Experts of a small language model.
Size: width 256, vocabulary 32768.
Experts: 80 experts in each of 14 layers, 64 ReGLU neurons an expert, a softmax router.
Below are experts of layer 9 (counted from 0) of a mixture-of-experts language model. Rows are named router (the router's row for the expert), down (a neuron's output weights, with its number) and show model dimensions 0-255. Each number is 128 + 24 x the weight over its row's rms, rounded and kept within 0 to 255. Numbers have three digits each.
After each expert's rows: a language model's description of what the expert responds to; "raises" lists some tokens whose logits its average output raises strongly, later layers aside. This comes from a sample of Wikipedia text that the model never trained on.

# expert 50
router:112155113101113156107125174139127108109102121107123114109121166115125119164153086120102153138132112132148153143140197099152094154102153119125151167135114128154146168111136153136108123112181097118112125172124079112137124148132127220101115129146137164119139107113128155104153112101127138098124151101119153143137121128097158139136151111101155117173163115119149091172132080115138161121116110096145096115163149118144122101083132116103127105093134131143121140132164153137087135104169114148103133109142145162147120072131170126168120158136108133132154141099147091114108169093141139129099148109112140105159134121155148141120132130112152120101168131146144160098108176164084108127121140134111147129107162116075142145158153142137172175122107098119118147152167177151141130132130121
down0:085153130182141123127087082089155145110135123127141134153110132163117173069116102144116130153151139136118134107120150129133120071118139078161147139133118087155124141143127161155143077128104116119155105101121127056156121172120101119156136098152138101154116173113127126145114099117164070092153139145121115106158144123122139129138131101150156123173100139116115095121105111110134127128109105129142157153148137140131118096147125154132134163123138171128128099159108132107160110165138134135139163136142116157095151122145137117156090171141114130147167158111119148149108112127115120140146146137117126112077079125123137150160128062140171152116130056118101139105151142093131115122130141169129123096144107077150137158161115117124184142112097137159125137144082124127119131127179110
down1:122097139142106162165101113115114167124090174137150138135076122146106143131134130135132162127105150173169129132121053145123147135133135139106148125110105152134156145171101183140128110129120151128149155108102117131103167106097124108143113169098110098152118122108143172158140113151116092142158132073191118114135129119111120149106131098125129152149160124144103116092146113095145146137123134118119131117159161062119143126098202152153083142132158139162106154118119138134151130151116093131144136124128133144117089135175127175125173126166137100114153127135105103149116173124116118119127121153121155169123112132123150108111186088143120111152130147123164117101127139125135057106163125139126133146149104128138087100161144103164144170091102140122149127154144148103152128128159108
down2:073164117138079159080087147131070070147122130153176154110146118078137082112114113141148169139123102106122169156158131120159116108135141111098184119159146137137115117086110121145159131093118126118146182141147135142120151136111147158096135143151149108126165166137120151173132107140102111099101138110112098114080152099109146110106095150125132104116106131114146117111167111132139103155157135145124126101131126088130144154103094130106120118133172143141110142135108139156147091145142085135116152123103179156156124164124109135179130119095095102188111148129155125100100174124103144144128083148129094130116116138156117157152116130154108120124130151104176115138145105128137141099131082127146127140125121120140141180153136121110132098112167077107152132123106159117115115125151117
What it handles: Articles and possessive determiners opening noun phrases, mainly the, its, their, his and 's, often after "of" or a comma.
raises: " main", " last", " same", " second", " new", " first"

# expert 56
router:100157116122090163108105158161170070138140116122127103120144156119130076143175105113120157145118105173139138134116173142147103143116132129137126156151166091152102146126101154133135130104136112098156133173096116169143083122167137180095119139130137170133149131140115133111151123112099186115087143118116128138136127117090151134140114124104163132136161117121116110173164170121108132085122142112153122103113162108141102112107122118129154128113165152146115143118134135124098125119145137133116106086133166153165144122150137119161135119137097127108166120117173111147122117071144144135125123108084084092154122113133134148099127120114144118134145148192146175118090171161091152134136153163127124145107144081059160155138116128120155180138101105112126134161135148131136143134151181
down0:159161170174132148132128139129138101100147115126130126116152113107116128147146140163110134140134137149136120163099132102153127160140146130113157123119124083088071154141154112089141121116153131128141083112130093147180095100135120137147141152172154144124144103134130187156096107154144155128137135101130130127148099149125088134170138111090188132126152165129156101117146125115123110128169120137111103097139103131095138140122174118125155150135133157142087123181090115159141152158161106115120121157166110114146096063112126177128091156140131107059114169162106107185138111136144134135148097155101141073135152092104135089091123091162144166147126159136106111129123106148138134133173095140110106095112127131139119144135155137116106087160139117109105167128136138136126144118136122
down1:151151135145169157131119092116149028101139100140150100164195108136078111152129117108141092125132086148148153119120174122139121122133136133134148101109148085105152112115118140143169148126134140112141093138104130165093167114106132071142100146150143129105104109116104136132097140110141166136130131141182125158140140098134158139118118142128113133175107121152111113150104098132150118109144129135131132115107117114097137131086153088052144092098121148136123151171164121122154144128120138072118102110105076112111148104141127154175160140160139169130108104143131108164144166150136135084125113154135124144137124116136113103098128151111107116151088150149161136123112172139145137131134108149114124124124115120140130130079142132113128174161134096102100166104153129114184120128148110
down2:087110132089119080129140126088129113076093135094117107143150145147103143148111125117141099118143118101138161128156139117106136140112139089147122105148141129116113150085116129116089104134152157127150179124134118137137134131127109121121157140134117175165131124111146166145149131090159143142117143089127140115125096168116142113153053136110100143122132139145119106143123121137101124104132096176128156106132158132120127189152163140098142166139138131128170097157099150133171127118131130147098104167142146074114118087158134130135092112135161109128095110102095113117116115089123144119147099112119158116071121105121140128167069122136110153140104107085105124179140115144135139068131141140152104149136148103158134100104188124153157119141123142137129075125084147141111165145174072
What it handles: Nouns for war, interest, success or awards, especially War in World War and Global War on Terrorism, plus suffix pieces like -ation.
raises: " to", " on", " following", " with", " for", "."

# expert 21
router:151168134086096171119113166131105067123103143110143066113141151100141126147130100104123155114121110139170119149156151143134105112104132080122138141131138091130149168104145135145078124102148125106122128162138103176161114141130141171113133097163154139098143124131108125131152125140142164114114145132150119137136142160089110133151120125119179124132119088128155104132134125127138187080144095110135118140147143104126088120118105155120155120121118159148113111126141112135060137127141105108103121126159138161170125123130155143132080149116124109144157123112156092138097145073126160154120097136111124098144125126170156147081165131140155120092189143161155159108104171137115098133096145146124153104120138084104127126147118159125129157139064092113119168148121135158154115101141171
down0:110105157158126133165128061151120176141188110135116144206119131136146155112130133091129109116087105097092099099129104118118137139172133104123128122143130146122119077125178173084121120106150098117114128109118085159147168138092097094118136141135156162125127128134148137169123113114103135119124101138117167137133112105145143113108128125100136119107123109141113100059127163121127160103150155076111147112162139117124123118136129116114093120138119110094168108104168094134108112081109082112116122140123124130134124116121118087116121097148131130140094119152122170144111132150159078108072124085147105141106119154113106157120139128142108134120120128132178145137108090161107132096154159170109113133172118142136121150139160120117146114142096136104146141134084128115098115147148054
down1:146134093130070096156141142125164185103169115139137090151112186149101090158095163173067119109117132131122148068113151103121113114124123140131164151125126134154131112123162136102122138155139205148154124135117115170126136140162114145153158182132091121149121144109120158139133131143109108129104134133113139129101099123116127153142129120126155078095127121104135117126113129115173154111141122125141132106123102120115159119132198120165096119124105115135158102119103118117127123121124182158145128124122094131122115128134103142128130129108094089121116173127137140136125125098142156103100126126133129101130123163096085111171117134131068128161104155171128134111098124118161140093118135131140145135128131171110133102143082135150100125090074183143128110160143170097179156111147135
down2:091157143127134130115119102105135121115134116148131168113102092160157105120152115087079132076159108132131087124157114147113156135110117117177140123167180115102102128137085118123147114150126089121129122097132131107135100162138105148116149129140099135128128173139161136076163122136128138122148118162153115128123130113158113150113122110114130121088089170110139082133118140156139126164144124142142119094111116134147139139166158161126126091174136125099122155141103140157163133125155102131126108106134103088135174127134122146124132195120149114137141086111098143102083127080126097127137169152113138105131135137157106139148089120159122136144111087082122095149106135110159150104157105115118138094121154138078172152114083142119096147139147164134131123096127080148133065071139075
What it handles: Closing pieces of species epithets, author parentheses and country codes in taxonomy or results lists, such as -ensis, -atus, (RUS), and He/She.
raises: " and", ")", " in", ";", " to", " |"

# expert 55
router:110137120101094155095120166144112106106097127129115111118145164119113118162161092100098149122124106123140144124142195122149107142093149118125141163125116117142153176119123148143092131125192108127107119179137080133122106141129119205090126120158132157110133121109117165125168107113133135099118159122113140134153124142092130165160153115089143113171158110112145116157138096119125161111113126105142105127160143145146120102098125133106134091099140129142119153136160160154085135099167122132096131122158146165151125079137176120157113166140111125130145155096152113133104162084142138128105131112126124104167121127163164145119129130109151122091169137155143139087099182157083108140122145127127148145131172116066142163142132145144156171154094097121106161150151166160137117113128132
down0:136130135106115113116149130165134251124112159173119121103153131144158154104096081126126128122125135122127106160123176162136154107107118099141123160147124135173145138123146119136112101114139139145119096154130134078126121144144124175177098145145130114135083140112148098119110119104107115114110126130145136140140138137128167113083153127153159104134098141198107137153129139120137145136146139107110101106097124162125160156101135160121139136112139087098115123163178167124130128108119129147137152137163111098146138091129134173129073102153102115059137111115135133132126126114152147178112140101177116112131152092127134092171118084121145125103121137097094088117096110130146116132103115188103122157111150116151102126107122143152148104138114170112110104124135107095132140145150124
down1:123129137148140110177085127156120248122157133077107106115118128171118140146133140119148129149133134138134093127129184165122133089125160095138153121119129125132132120127133135090134136157144178115137125093155134060155112125134107197119110158145137133173112081175126109162123148127155076111130105089154103168133119156131089112135126107087135106130134141112106143105129143127094175148159129116116127115097173168127145151142146158118122103114152170130182145121122141116155132153104164132136138101137109133111136155149134095110137149141094113150165144168126141136117134142174150134123138105118080111115164148130142143133105160081153155124150127114132130108095138124152140143144145100144112138163122167120111140100103145139119116119128141153103119103144085154155120106114136
down2:158102127122118124170131106146125149173143149142081143113116131121130132102117072163079090118134115098095147139113157135145148146128128130105162122171114119090121111070140155097104127150134128173106115151101117145150155097111122075138116155096112166205189100137174123127116140116167097126114094157171111142146127139171123101106108124102119134149141153124146143151186143124137152123098146160120130126140142131092080128142127099156125102133113138146123106143140092133082164132124108133090140148142098123096150137161095121115134112109136069124167130115110126118133105110140092135128140111125112075131116133137124163113149124142145129110130126142159066126109150099110096153104145130115141082156158157093116132118139138148107170165134172170113095127120130150137152116164149
What it handles: The, its, his, their after prepositions or verbs in running prose and at sentence starts, such as on the planet, became the Chairman.
raises: " following", " same", " latter", " original", " entire", " first"

# expert 34
router:119133125120120171108108155152111045111106134099112102093116149090111111161172127110100153135124084160135148115147169142145108138120165122119122144141140121150148151139157140133094132122171116096137136151130107134128097149129102165118144144143153169088133144097102122134124090131099198118129145120124136134145164146094117154157133120088156112159137092121135096136121079103128144108114127109134145123175152094134102124111143162117142117063136137157124117124149126122101128093171114181108119117131154149171157100119162117148095155111096125132147147106161097121118166092142150131111141107124111122146135116167151173121130125141165112111169153141162171112132197140091149135127131115113130124134154108089121137160148130157106158137063065115128133135136129125128126112089156
down0:104144106107126074150115138147115196087146158131128133137159113106167114082109119143143131111103114103121139105160092124113096145163111137119147095164141125099129117134158185149129163132138132087102106153098146112127146114106136124148114117121118144181150143164127114117114165084120159118086152114147136110137115109120109123116120150111097136175128132166090147118122163152103083103148056159074122149132111124098150157124128138132108125147106143153110140088128107127111166126095111160158161100107117151135157120111132140118117107120098125103132115181128116165142115108116153121163134101117136134121105109145121148163154106092128097156086170131118127112140110161146097112125127119106126091127158146133129120116118144124127136155063153132173126107180057139153144169109087
down1:124116162153140144112132125140144166131136161126092163117101155157155146111134141150119162161113159090110121074129045119107149160122121124075139128137112169099098126115138122193148124122133145140144115119080140169102124177145156149152144139120110150160109140138144096135133109143112181132129139173137120126138141150075133122089126131104132079094124148136124148101106150160096120112144106165112131075122103151116128155157117196098152128120107084095121114164127143125111135151111093115113109153155122135152128166140111115101117103143101130141112110116115169179135109118112091131123163097093118151118117150104173148122114148168102140109125127129127095090110117136142119114107139137107139142144075148168099087093138140120149139139142119157184131115104136168144159141129117
down2:157119151138124146135095145112158124091135179100101144146116154144109157110098100168153149112106159158169114144168173104122120067119139128115163141111146092151094160138159153144130110135139113149096148092123117098099137136137127128111103111100133137167110130140121151083100146112108111126110157119110119147167137103110155136146170109121149117149115101106107125092070128114142132122135107130138121126139122158099126144133136174126104095160120116116189140077112156140098133198086127137141134156161097135144143092118132107144092162075114137091099161119134103154117128121116153152124171113093160135152138164165122132148138101105130159154138145120125109127167146108110115088118111150092158134155116180162182101132102148138101151151140120133093126162167146149144099120108147
What it handles: Numerals and number words in measurements, counts and table cells, such as 40 cm, six of ten, 120, 4800 m.
raises: " or", " to", " and", " in", " for", " –"

# expert 43
router:115146114090105149085124182148146103115108148120116093099132149111120116161158084110114159139135109145138147170136186120154098153095149127109146170142124129141141162124130133129101126101180099118123132159126083119132121159140125202107123105157131161127144115124127153132159106116143140098129144112102157142151129147109146153140155114104161120164144121121154112155126077126112163113112116091132097113159167130141088101081133135111119090119128129138113136129159154141082138111137112167098137108141163182155133078117150132153131141122102135146152130106153101108112161088140139123096133118114134090169133133158159147110123141107157122110149128160144151083119199156084119132134137129137136130111163105064146151156124147135144173133090092127098143171157166147154136124136134
down1:121154133115144106174124118126102110092076109139096130096133140186134130090137154124141101131147159078123110130136159114119113168134097092086135117084113112089131156110097171120137114167125140139147137063104142112102112126085158179153116146113120134133136123144175143103130099135121136077098116131112137118133135133137130141126102127128115122090125083145135138140143115142137165163108111098146070112086093106127077138131138122141119154110114131123118135156132128122126133128155111109143120154147120126161130180084115115099190151146147101114117130161111121105136092088138097122115114142098126079110136112122133128091126079128135145128140181085124066154145154097132144174094103148165149150109111141112146105152124149099086118141116116142176087098140156125171128119111133
down2:119157131069114128139086134126105138125142120135115142162107151108122170129156173135124159104121146050115131093140098106115135165165139089136101131141133126111143107089130128130142178153131115113135093170143130138143134129140128121139166125160114152133123092096085125134135160126124192143115144146131105121112111126124142131146138168155105095148167144126159148103170116074121102134124132115132165109091104167126081135108100079111153133121080097137127110178150163131117076159097140110124096117085121156168156121158122121139109103110154160133169151144103146142159136167115110147107157147109115122138176156153099146156142129127102129114145128127115110144139184145112156158114089134138145104114107109153153183101152133091082100146113106094132160102122125117143114127134139
down3:085161082111159143150135168110150201091125119126158129088154102133145134122166143141120107140130141086144114131173106107116103101099108112140101114129146104143156134110121127150127096135102128117114156126154140103170161118123174144140160083129107101106089128115094144071090133129124071094110149133109144104093162137129150143166147127174112091106099104110196108119123123155111130156115165119125131137138100175116136145101141141068121124118120117082127163154140145116165114108083151127159125102094132096108146135123139107105104137094112130134139107143124162128133083146104103132118132142127121104157131147110153145128147096137112113128151147106142121134102173102140110069109126135127140132123149127100149114151143098118141177124123136078149176159108087119125109142079114
What it handles: The, his, their, its and 's before a noun phrase, often one describing a person's own work, such as his three-volume work, its award.
raises: " first", " second", " following", " initial"

# expert 40
router:138142134093127178100109129140131074131109134090158088130131135111128125130151107137119152121094109125158159128110192111167109140106147099141118175156124101124132172108137120129104143108167114128153147175123094154135093169133127216150160152137161171103135122130100119112122103135125186124101115103088115145147168162106140180135127118108163152159161109151112118152145146120139139111089127082127121128147150097155104116122131181110119079089125157135127153146145111144127106096150162148098127112140121137146145127120148088159126138156096118145143110109174101119127143072117146115124120111111112114148129120176145140118130123107137118098134144184146141129124182121115120149129105160119147126137143121100120149154117143125130163135083115123104140129161189143160130137138182
down0:124154133107124130130110122136116167144156079151097130142125110123146138100126125119128132142109161105145171127112181124095085171146154129120161126123139177119066143116146190115097121107150152101165146102115131135149129134129121157153131159116144146112111125139127140137102101150139156059097119153132107129103165133091113110145124106096137097117119199111125097111135107126119164108139129142097141128150111171134101118113112140134122149127109188154098135128129076109147163138143132164081099111115168086096136119088115174068094111132126127132116124172129136176138106119128122136124111131155101139150104127136123116112121116118128118153122128117135161093174098163129117100134135116109173147171144129174150156090117115174098149124107109163123126135068121165083135106145147
down1:121114127161177093144149154108131069138142149108138128084121131145111104136155099164149161067105103131114150110095160116145130133106154129101170128109153171141104129116139180127154164120148106124128145136134172134112123088127096114114133138169142102146119126117128158155148169169148161129095116137145125172066115136121149097132135106167158169157158110120086111143150143076149165121176106139095093151109158160156116132111184141129123116123145146146185108104116133113132112125127113118114081118116137150131108123123129134140137131166146124135082147154127146137139142066125129157092118106108128125172126177087096153145085156117122100098111117147136132102105090105133142100129161131110123149134153109120102118069101143143110133123120114118165078129139134146143140103133135
down2:108170139138112138134100068162114242117127122142117146126133121146140140123130126159187128155078137150127124165122121133113089133096107144117123123087104112133108122126132165116132119112149139137156116149128124134090139142149156139128146132129150154172134142137130135137110108158138125155151152119148099121138120116149114083121111133166144139121149172174123112136155124150142184157115119116125092105143132152165148116087146117160145058131106112083082141140137127112093118118131116147117092134137104134142125183143151144108123155136110129113114136128108171118149150119114133134130119134160159138125094129104118147100160149120143157080113129077132087115177102117142121094116133144066141149157120147181106110150134200126070126148106123119138144133154140100159128139128084
What it handles: Past-tense action verbs and and in biographical or historical narrative, such as followed by, moved, returned, married, replaced by.
raises: " in", " with", " and", " as", " at", " on"

# expert 2
router:132144124104140174115097172121105088145104136136136100155122165096111112154149102111101160095108095124171132116123192135138113141080160107160118158111091125138152130114104137152101132117140108123158137177145106194139117166134115157125136128146167167121161130095091154125126120121138194097136124118090147161157138134103157179138133106118140124141136100121131146107129113127120158075144114084148125118143127102156125097113138114113132101125118131153113132146144126155146129118151148160093121105098131161178137136105124148119136133144158103142136131127157107138096195073161114109120116129119111128118145103168137166125134131125152106115172149150147128078104183161121120175145155131118126140114131092112110148113100145152154133112085096161117161150148157142149105131134193
down0:108137125130081109081168122158148157103133181097150140129133116128141139152122170152152135153136127155099110122127131144135129101096127158126132118155112139140114078134168107125090083085173077123098148109110093132096155094114137124157067153145126120134128114126098142109144161115113145152070132153125123093124132111105124100107102162129103170126090112165093142101125131106143142121113134136104120126116141133138142133099102128131159167139124109081153101121161146126164105128092078119188119087116102115119134118120111126124091124120112133166077134118096117178158153141073150149130139088149083189106143116115137130117172084100080113106092120118126073153125123102138125139110082120122136139147106113167128157099108148130116102156114143123131146126155116112128118127106126
down1:114120147113120129114106107128156079106126138100111151142156121142092111145122120086127119125150110096133117155117109142144156100166089140118099151114148143169127139145115119114104187107103161134113124116138141115073072156103131092174141129129137132117140077115129116156159157102144077096105172099117130116168094123149120111133152118121106160089129109134141136121142129140136153103112102127142121114084118092122122120107137151125105135145108139173112142110138115160135159127170147081154160142036119149163094115128125165094133139127109123139097136149132150095095088192128131123135128101190112137147111141107115111133133139140147136120155117126142118114112148113146148143122118095095067091142137137099113119108143124094128168118171146123162104172164153068105124132103094
down2:134158067172159094133125147123139154135121183108112134165117164105117137167111133129108097143129139126148153156133165159120092137137141148119103108160112109120098159185113177131194121148133122101159152164093133127085171126114142100133125104111122138141159149167109155104139179132143116161148101118123138093115126101108123121130161129119098095119139100133100113134142161134110110166160140174102169093147108147111071158147142131153141135153134097184119134083151101152119163110138143152097113129107122134149104152110126154104148114132142129085134123128088160130152220108134129113132109147097109102139130139108126128140134134133160133123130136114151178130146179136118076096112117128099146147153139111105094123139157109180129143121123128140134118116129110128175142135153118
What it handles: Prepositions opening time or setting phrases, often sentence-initial, such as in, on, during, after, until, plus the upon of whereupon.
raises: " the", " one", " its", " his", " a", " their"

# expert 16
router:125152131115153178093107154150105056128120117133134112120142124100108111147147127112123162155139138158153131122125171108134108141131191091147117171138101110112154140102142169134098122134174131092144154147169096185156094161114114170124129109142158133106167102107089113115148109112092174088119146107106125122129149141103113143142156132116181113144137080087137090168120108131139143110107110084164092141154131125140124118116148170124159107094119160164138129137127153142107134114134133139100107107157133121175145085100155087141119122146147162121158139091144102139129135112105116117107127115112078060133130121168165169098098132100148122109144141154140143112118145126110114120117146150133167159130156099119147155146115118115151131138095085103109162159144147143146110101121141
down0:138124101130139107131103109118158143143127171158133136161148079082116128113131145098148178111103110139124098150108087075094141193121088135161128165145141088116175109099108115148114132152144132168139155137102089136131133087133103188124116151107131156130114126130115082102140123166172142144134119150122138135108107118134142167155148120136133113138070168078125175160139152113164153140131134132103129143097124127121115108153136115099119073139134147158167123143150135127161146134081173141123142137152095135119130129107107161165146103159140096128123107126124111155127152107168120120111129131125137135112135112141156145168108113156146128085131134106143084172082105111110131180134151138107134152103148103166177126101162118173111122144114108148122119148113152177129108131121083
down1:108147122138130063152150121156153212140144111058119132145139147133101150101150168096144121095117145143086117154130127100095091105160134142128172114095141165113118146089130185095146135117052153109146152125085113136109134147113124086107130119128136104100159132150124114136111151160147150154156097152149147163105135135126113153150123095139164130120087103093121116114151125105085104162129125111117100116090118130124136122103112163125096141108138119140079100128136088097128135101109127152122114112146124100144127098155162156150118100112100125096160105144105088110167108138183147119116105101121120130114120105108132142117083110152135139134098161131123130074098079145149140122106159123113153135136116102116134132122147102137137144156136155153124090086121139136142096105151097
down2:119125117147091128145166134149109132091137152120111119117108103095113148112134113159105115073135123171144161132103121133111120103105134125121143106112131108163141163126138155088153095136095159091178123169137104114094112172120116162155119103163099148119105161118117143124132121143100157119111157114107116133148137137127109125117113122102124128159154123156145098115151113142146158112152111109125085148163113122138131144120131144165131134105149124167127110104118144104068111136163086146119149152073117161153183109171194118139125136152134092106148076156163114092182106183090173166122148137128156096175121128115145122156138110117116092126129153119129144091161089111138122106116120150116140096106155155102107138112148135100135155138075100152110102129077160140106100110124161
What it handles: Line breaks after article title headings, table pipe cells and section markers, plus common given names such as John, William, Joseph.
raises: "\n", "==", "This", "The", "It", " but"

# expert 7
router:111133124082131188102103193128118108135110115111122121144118118116120118166145117115111162102127095122165134111161187095125097132089162122156126156130118121132146138133126139165101122154146116135153137164139103180154120159125110202103144121153178175101161115119092117149148131128135196095124124122116141162131150124080126158158102141090152129152147109146130139116131115112118131096126107109140122133161149115130111105101117129112145108102123139152132126151160162113110139103145124139104105094126148135172131122093163126142118146127139130153159118122149104107102163073134116115118112143132095113137118109175146173098133150111156120123168161141159141104095218147104128154159143122116118115116145100109130142140127116127150137161072077144107161140152151145146116109141170
down0:112130104139080108128135127118147113129085115148126174125105094112116107138113150100101079134095124121124164141116146143145146087110113146114146130143146136157131141131120151099130155149144124117121094142148099154114154095158135096149105121099115141123088118129127122186089098153107128166114081135112112123139113109152123153101132146156123101142127134126096093143128141155167149114112140102082109130122133072190082106124157112113112163058139120143101138121082104132121156127165133122134137141126107156138139141111167133118109160085141116104129123098137144097123114158117146137145120123132161107120122111083103165148146134123159112090163089127154157125168101096097123098091145188153166109086103153083157121146141155110135105131126167127141181114128096159116180164168110
down1:081101128164134139103110113103139079133117105086138118086147150135147099128126101116129122114105146097163155101102109128105101100102144171126127146116143086159135142163109110149139115131137122121139113081141133118109134130109158087108190110077116148108144098156160093124135114136110129134133132128150110144082143106166089103103137125142163134145116086147171120121171168179133092135139160119168127147168097155150140087117178146086140109123116112136109109122124144073104084133104111144089140106156126159137104128147133138093115094130156100116127150092093072121171140109154100131114172119124116156135093150112109123115092100117108118151109105147143159145126101150144126115089142131139159155140134172138148113140134147160115111123144098126156105087137143119117069134156093
down2:088123133109094146120128128130130108154144118164134099134142156142142163164172116113086158136095150202111167101141143123113162128122155115136111146121123136152124120124101155162121099113162114156120146118155139114140122171138124173123165121126111148148119093139133113134128142126179149134174113127141129147122087121134106140180136131134117095149143107123138133139137083103106152139134156143141129165131147141132159122113126115139163127088136056112095129149172126118170190120138143132113151134164151120165144152137149132153086160152170129128126135103173109136158098143125082094130138141086120128134126131165132152140071107081163132153127139115148142084126101098123143171090169086155106084149177140100155141106100131148170122163150101121120129157124123087132118117158097
What it handles: Prepositions of place and time, mostly in, also on, at, during, after, often sentence-initial as in "On 2 February" or "in which".
raises: " the", " order", " their", " a", " his", " its"

# expert 38
router:094153152091115161126132175131116061128096132135145078128141112098102121130154100111077191119128138153150131125142163130164088128113151133144114133144134104124127154154129133122105128099153123138095151144147116154145110120118152176114124103132147171091116111119129121135177095116121146102098174135136136151158142143085123138168120126118146120127120111114153116135129126126110159096151127147133099135171158114105140108133116162110141114111114194149138144134133129126063122122143112092108157111159124132162157109151146130131091131115159134141163127108165061149131162086128121144112143139113126102151127128176150155110123148099212105103173126175137148112104128115076128131099127139146130141096147088100136130124115138124111135156060106107129172146145136162154131106152141
down0:106122102131122134121137117169125105104108162112122135116149134128127122125161126140125142099100116179121132177145111159135112123162138084124151143149148129159107193193152116118111149094134113147159145115165122164137135120090166129143131127163143127159181134098111091128129132141137182056118116109128165154145167143101117123128089131108130127079150124137160096135128114101105180120165085108105122121156116139097147179119079163169101170089116111092142171109102140161143157102130151139102116155115138157136183155131131104107113129115120146123133133129146123172112128140131131130106166125162090146133131116158146137115160132146137126129151136077082120172108107168146107107129098122138102149118165107104096166106161117107118131145130135111116129101138112086123117127172121
down1:103135185098130126151128101106132182159131132134124178183133103146084102105129137154143136170134093140125111146131131183155120152125144151103072172183176141107130119129106142132124148139137109133125143088111120126155144144099141132124117123102136166124150166103136083134135163137187132105166130142127129175095132160103132136151146130116112129137072152135177119106146137166156139118167140153127141100138082140115161117152160110114133101137148127087084131126114084122104119146156212159120122119146126123139112129147137159123117085141134142121140122155067128109145159104107121141131089151130116153145137119111106123152123153121133100115147142141146113086158121140115170144138102087119159076147131118144112111160131130136165141175153143107152117121126146118112098106153161
down2:147117134089179152147137098176128056116150162117157099105166128066123121143159122121150156081149155147127125147122149107123163104091144132121153094149157170119194136152134104101120105137132168127114155150157149130139128137108132120128120069151128087108111142104078090128168162141139155183121152098164126150170162138111138143085134118106138125131159097134137117124090119126099154096118144095165138115131132131150108124099126168120131144146155109145108137083137127146149133132118144144128142139113140155108094093119127123145143166128095120124113159121139123116079126127133159119143097113135139094152116134120157146128150130164125072097130129098109085146133172103121098114135154111102099107152138159128149146107124105090121134138150133128149158156148148063141147122102178
What it handles: Colons, pipes and fragments in drug identifier lists and taxoboxes, such as KEGG:, ChEMBL:, Animalia, -idae, plus formula subscript braces.
raises: " in", " on", " U", " and", " with", "\n"

# expert 23
router:147115094127108224101098176151129058126142143133131088124128142100149131142149117124095150142140112135132164141127150156148109135108161121115132161141129123131133128108150160136110109133200119105163148148150075157135110180132131156141146117151156155096145139099093131097157120103116162097112144132151137160143106127079124148143112135104155123169158069143135094151136093111144144092110122109160116130135132117157128128134148172116155134113109180143119134142141154134094127117149130138113133129148145154156161100137160100123115147125117118128168128092155091126116144094113160117098125104129088088123123104161133154107134140109164112074156129140150167105106137123147123164113158120114138146132155132096129141156128142132124176177072092129133135134135149140149141123086176
down0:157143097111126091172140141124127093108155160100094179146127132128095150133114124111118146115143149124134101123148128124133114141118130084144130130130114142138170107164128132147114103096109097150130092096125126133120107171125098144096095157157101159180120104153108127137182139134083126115156086126124103115155118110147109151139130150105154158096124144114192149107150126134108132108123117124121153143143081106139148097105171156085103122111140163127155138168090159123126095172164159143087174119128081121145125159105130177156114131117146144157125157088154146133155105122099145137110086155112116097129146121147151129123120134153176139127139103130119108153130175127098126110075148158105115071128129117111127102090130169158134172132158104159146122104103173117114089128116171
down1:091113111139144119159093082130116123079122157109075133119100088099164133129112145142091160130126151123139164128150111154127124099120131149113166141124143090168153147146067130168147127145170116122124116148099137115110122150179099114130140171116155108134129162154138172141117148102116159092157120118119111115141185131137139113145155163155173149160149132096120134145107109101115131118117149103103136123113130120105095092140158128125119124114091137097114143124156147128084150140133173072107085096165117169170116160131105153145108147113153110140150166096128116156107116144097150096125092104128095123136169105143101153096138088110173128123081149122161150123108154087103140139160115083153119116143122091120142098112143141115143144129128118096143075162128153105128135135136169
down2:127111109100095127167135119114176083116129180151144131082126076127133125070151115113141173156128131156108145100113143103141092065082154114109116088136162121091140111162111130096146129085117153160180127129082092075130088117106104106097114108105137099152138144135102123091142117143128106154125181134135106124160124112125135115123138137131107111122155127138106147107138160172100109151128163128171131137087142105131107113168120131123093138158137117134111116095142112113124145157126136171108107151150075186079128117108127144128134111148119121106172127150150101148132108148142138130088179125143161117146135107137127113148125107076160090084160141122139113101158109149141120128119079104135134118103117146079108139136127096101127111138133140147098140121164141148141120093137118
What it handles: Numbers in match results, tables and lists, plus line breaks after table rows, such as Rangers 0-4 Bolton, track 5, League table.
raises: " |", "-", " and", " –", " (1"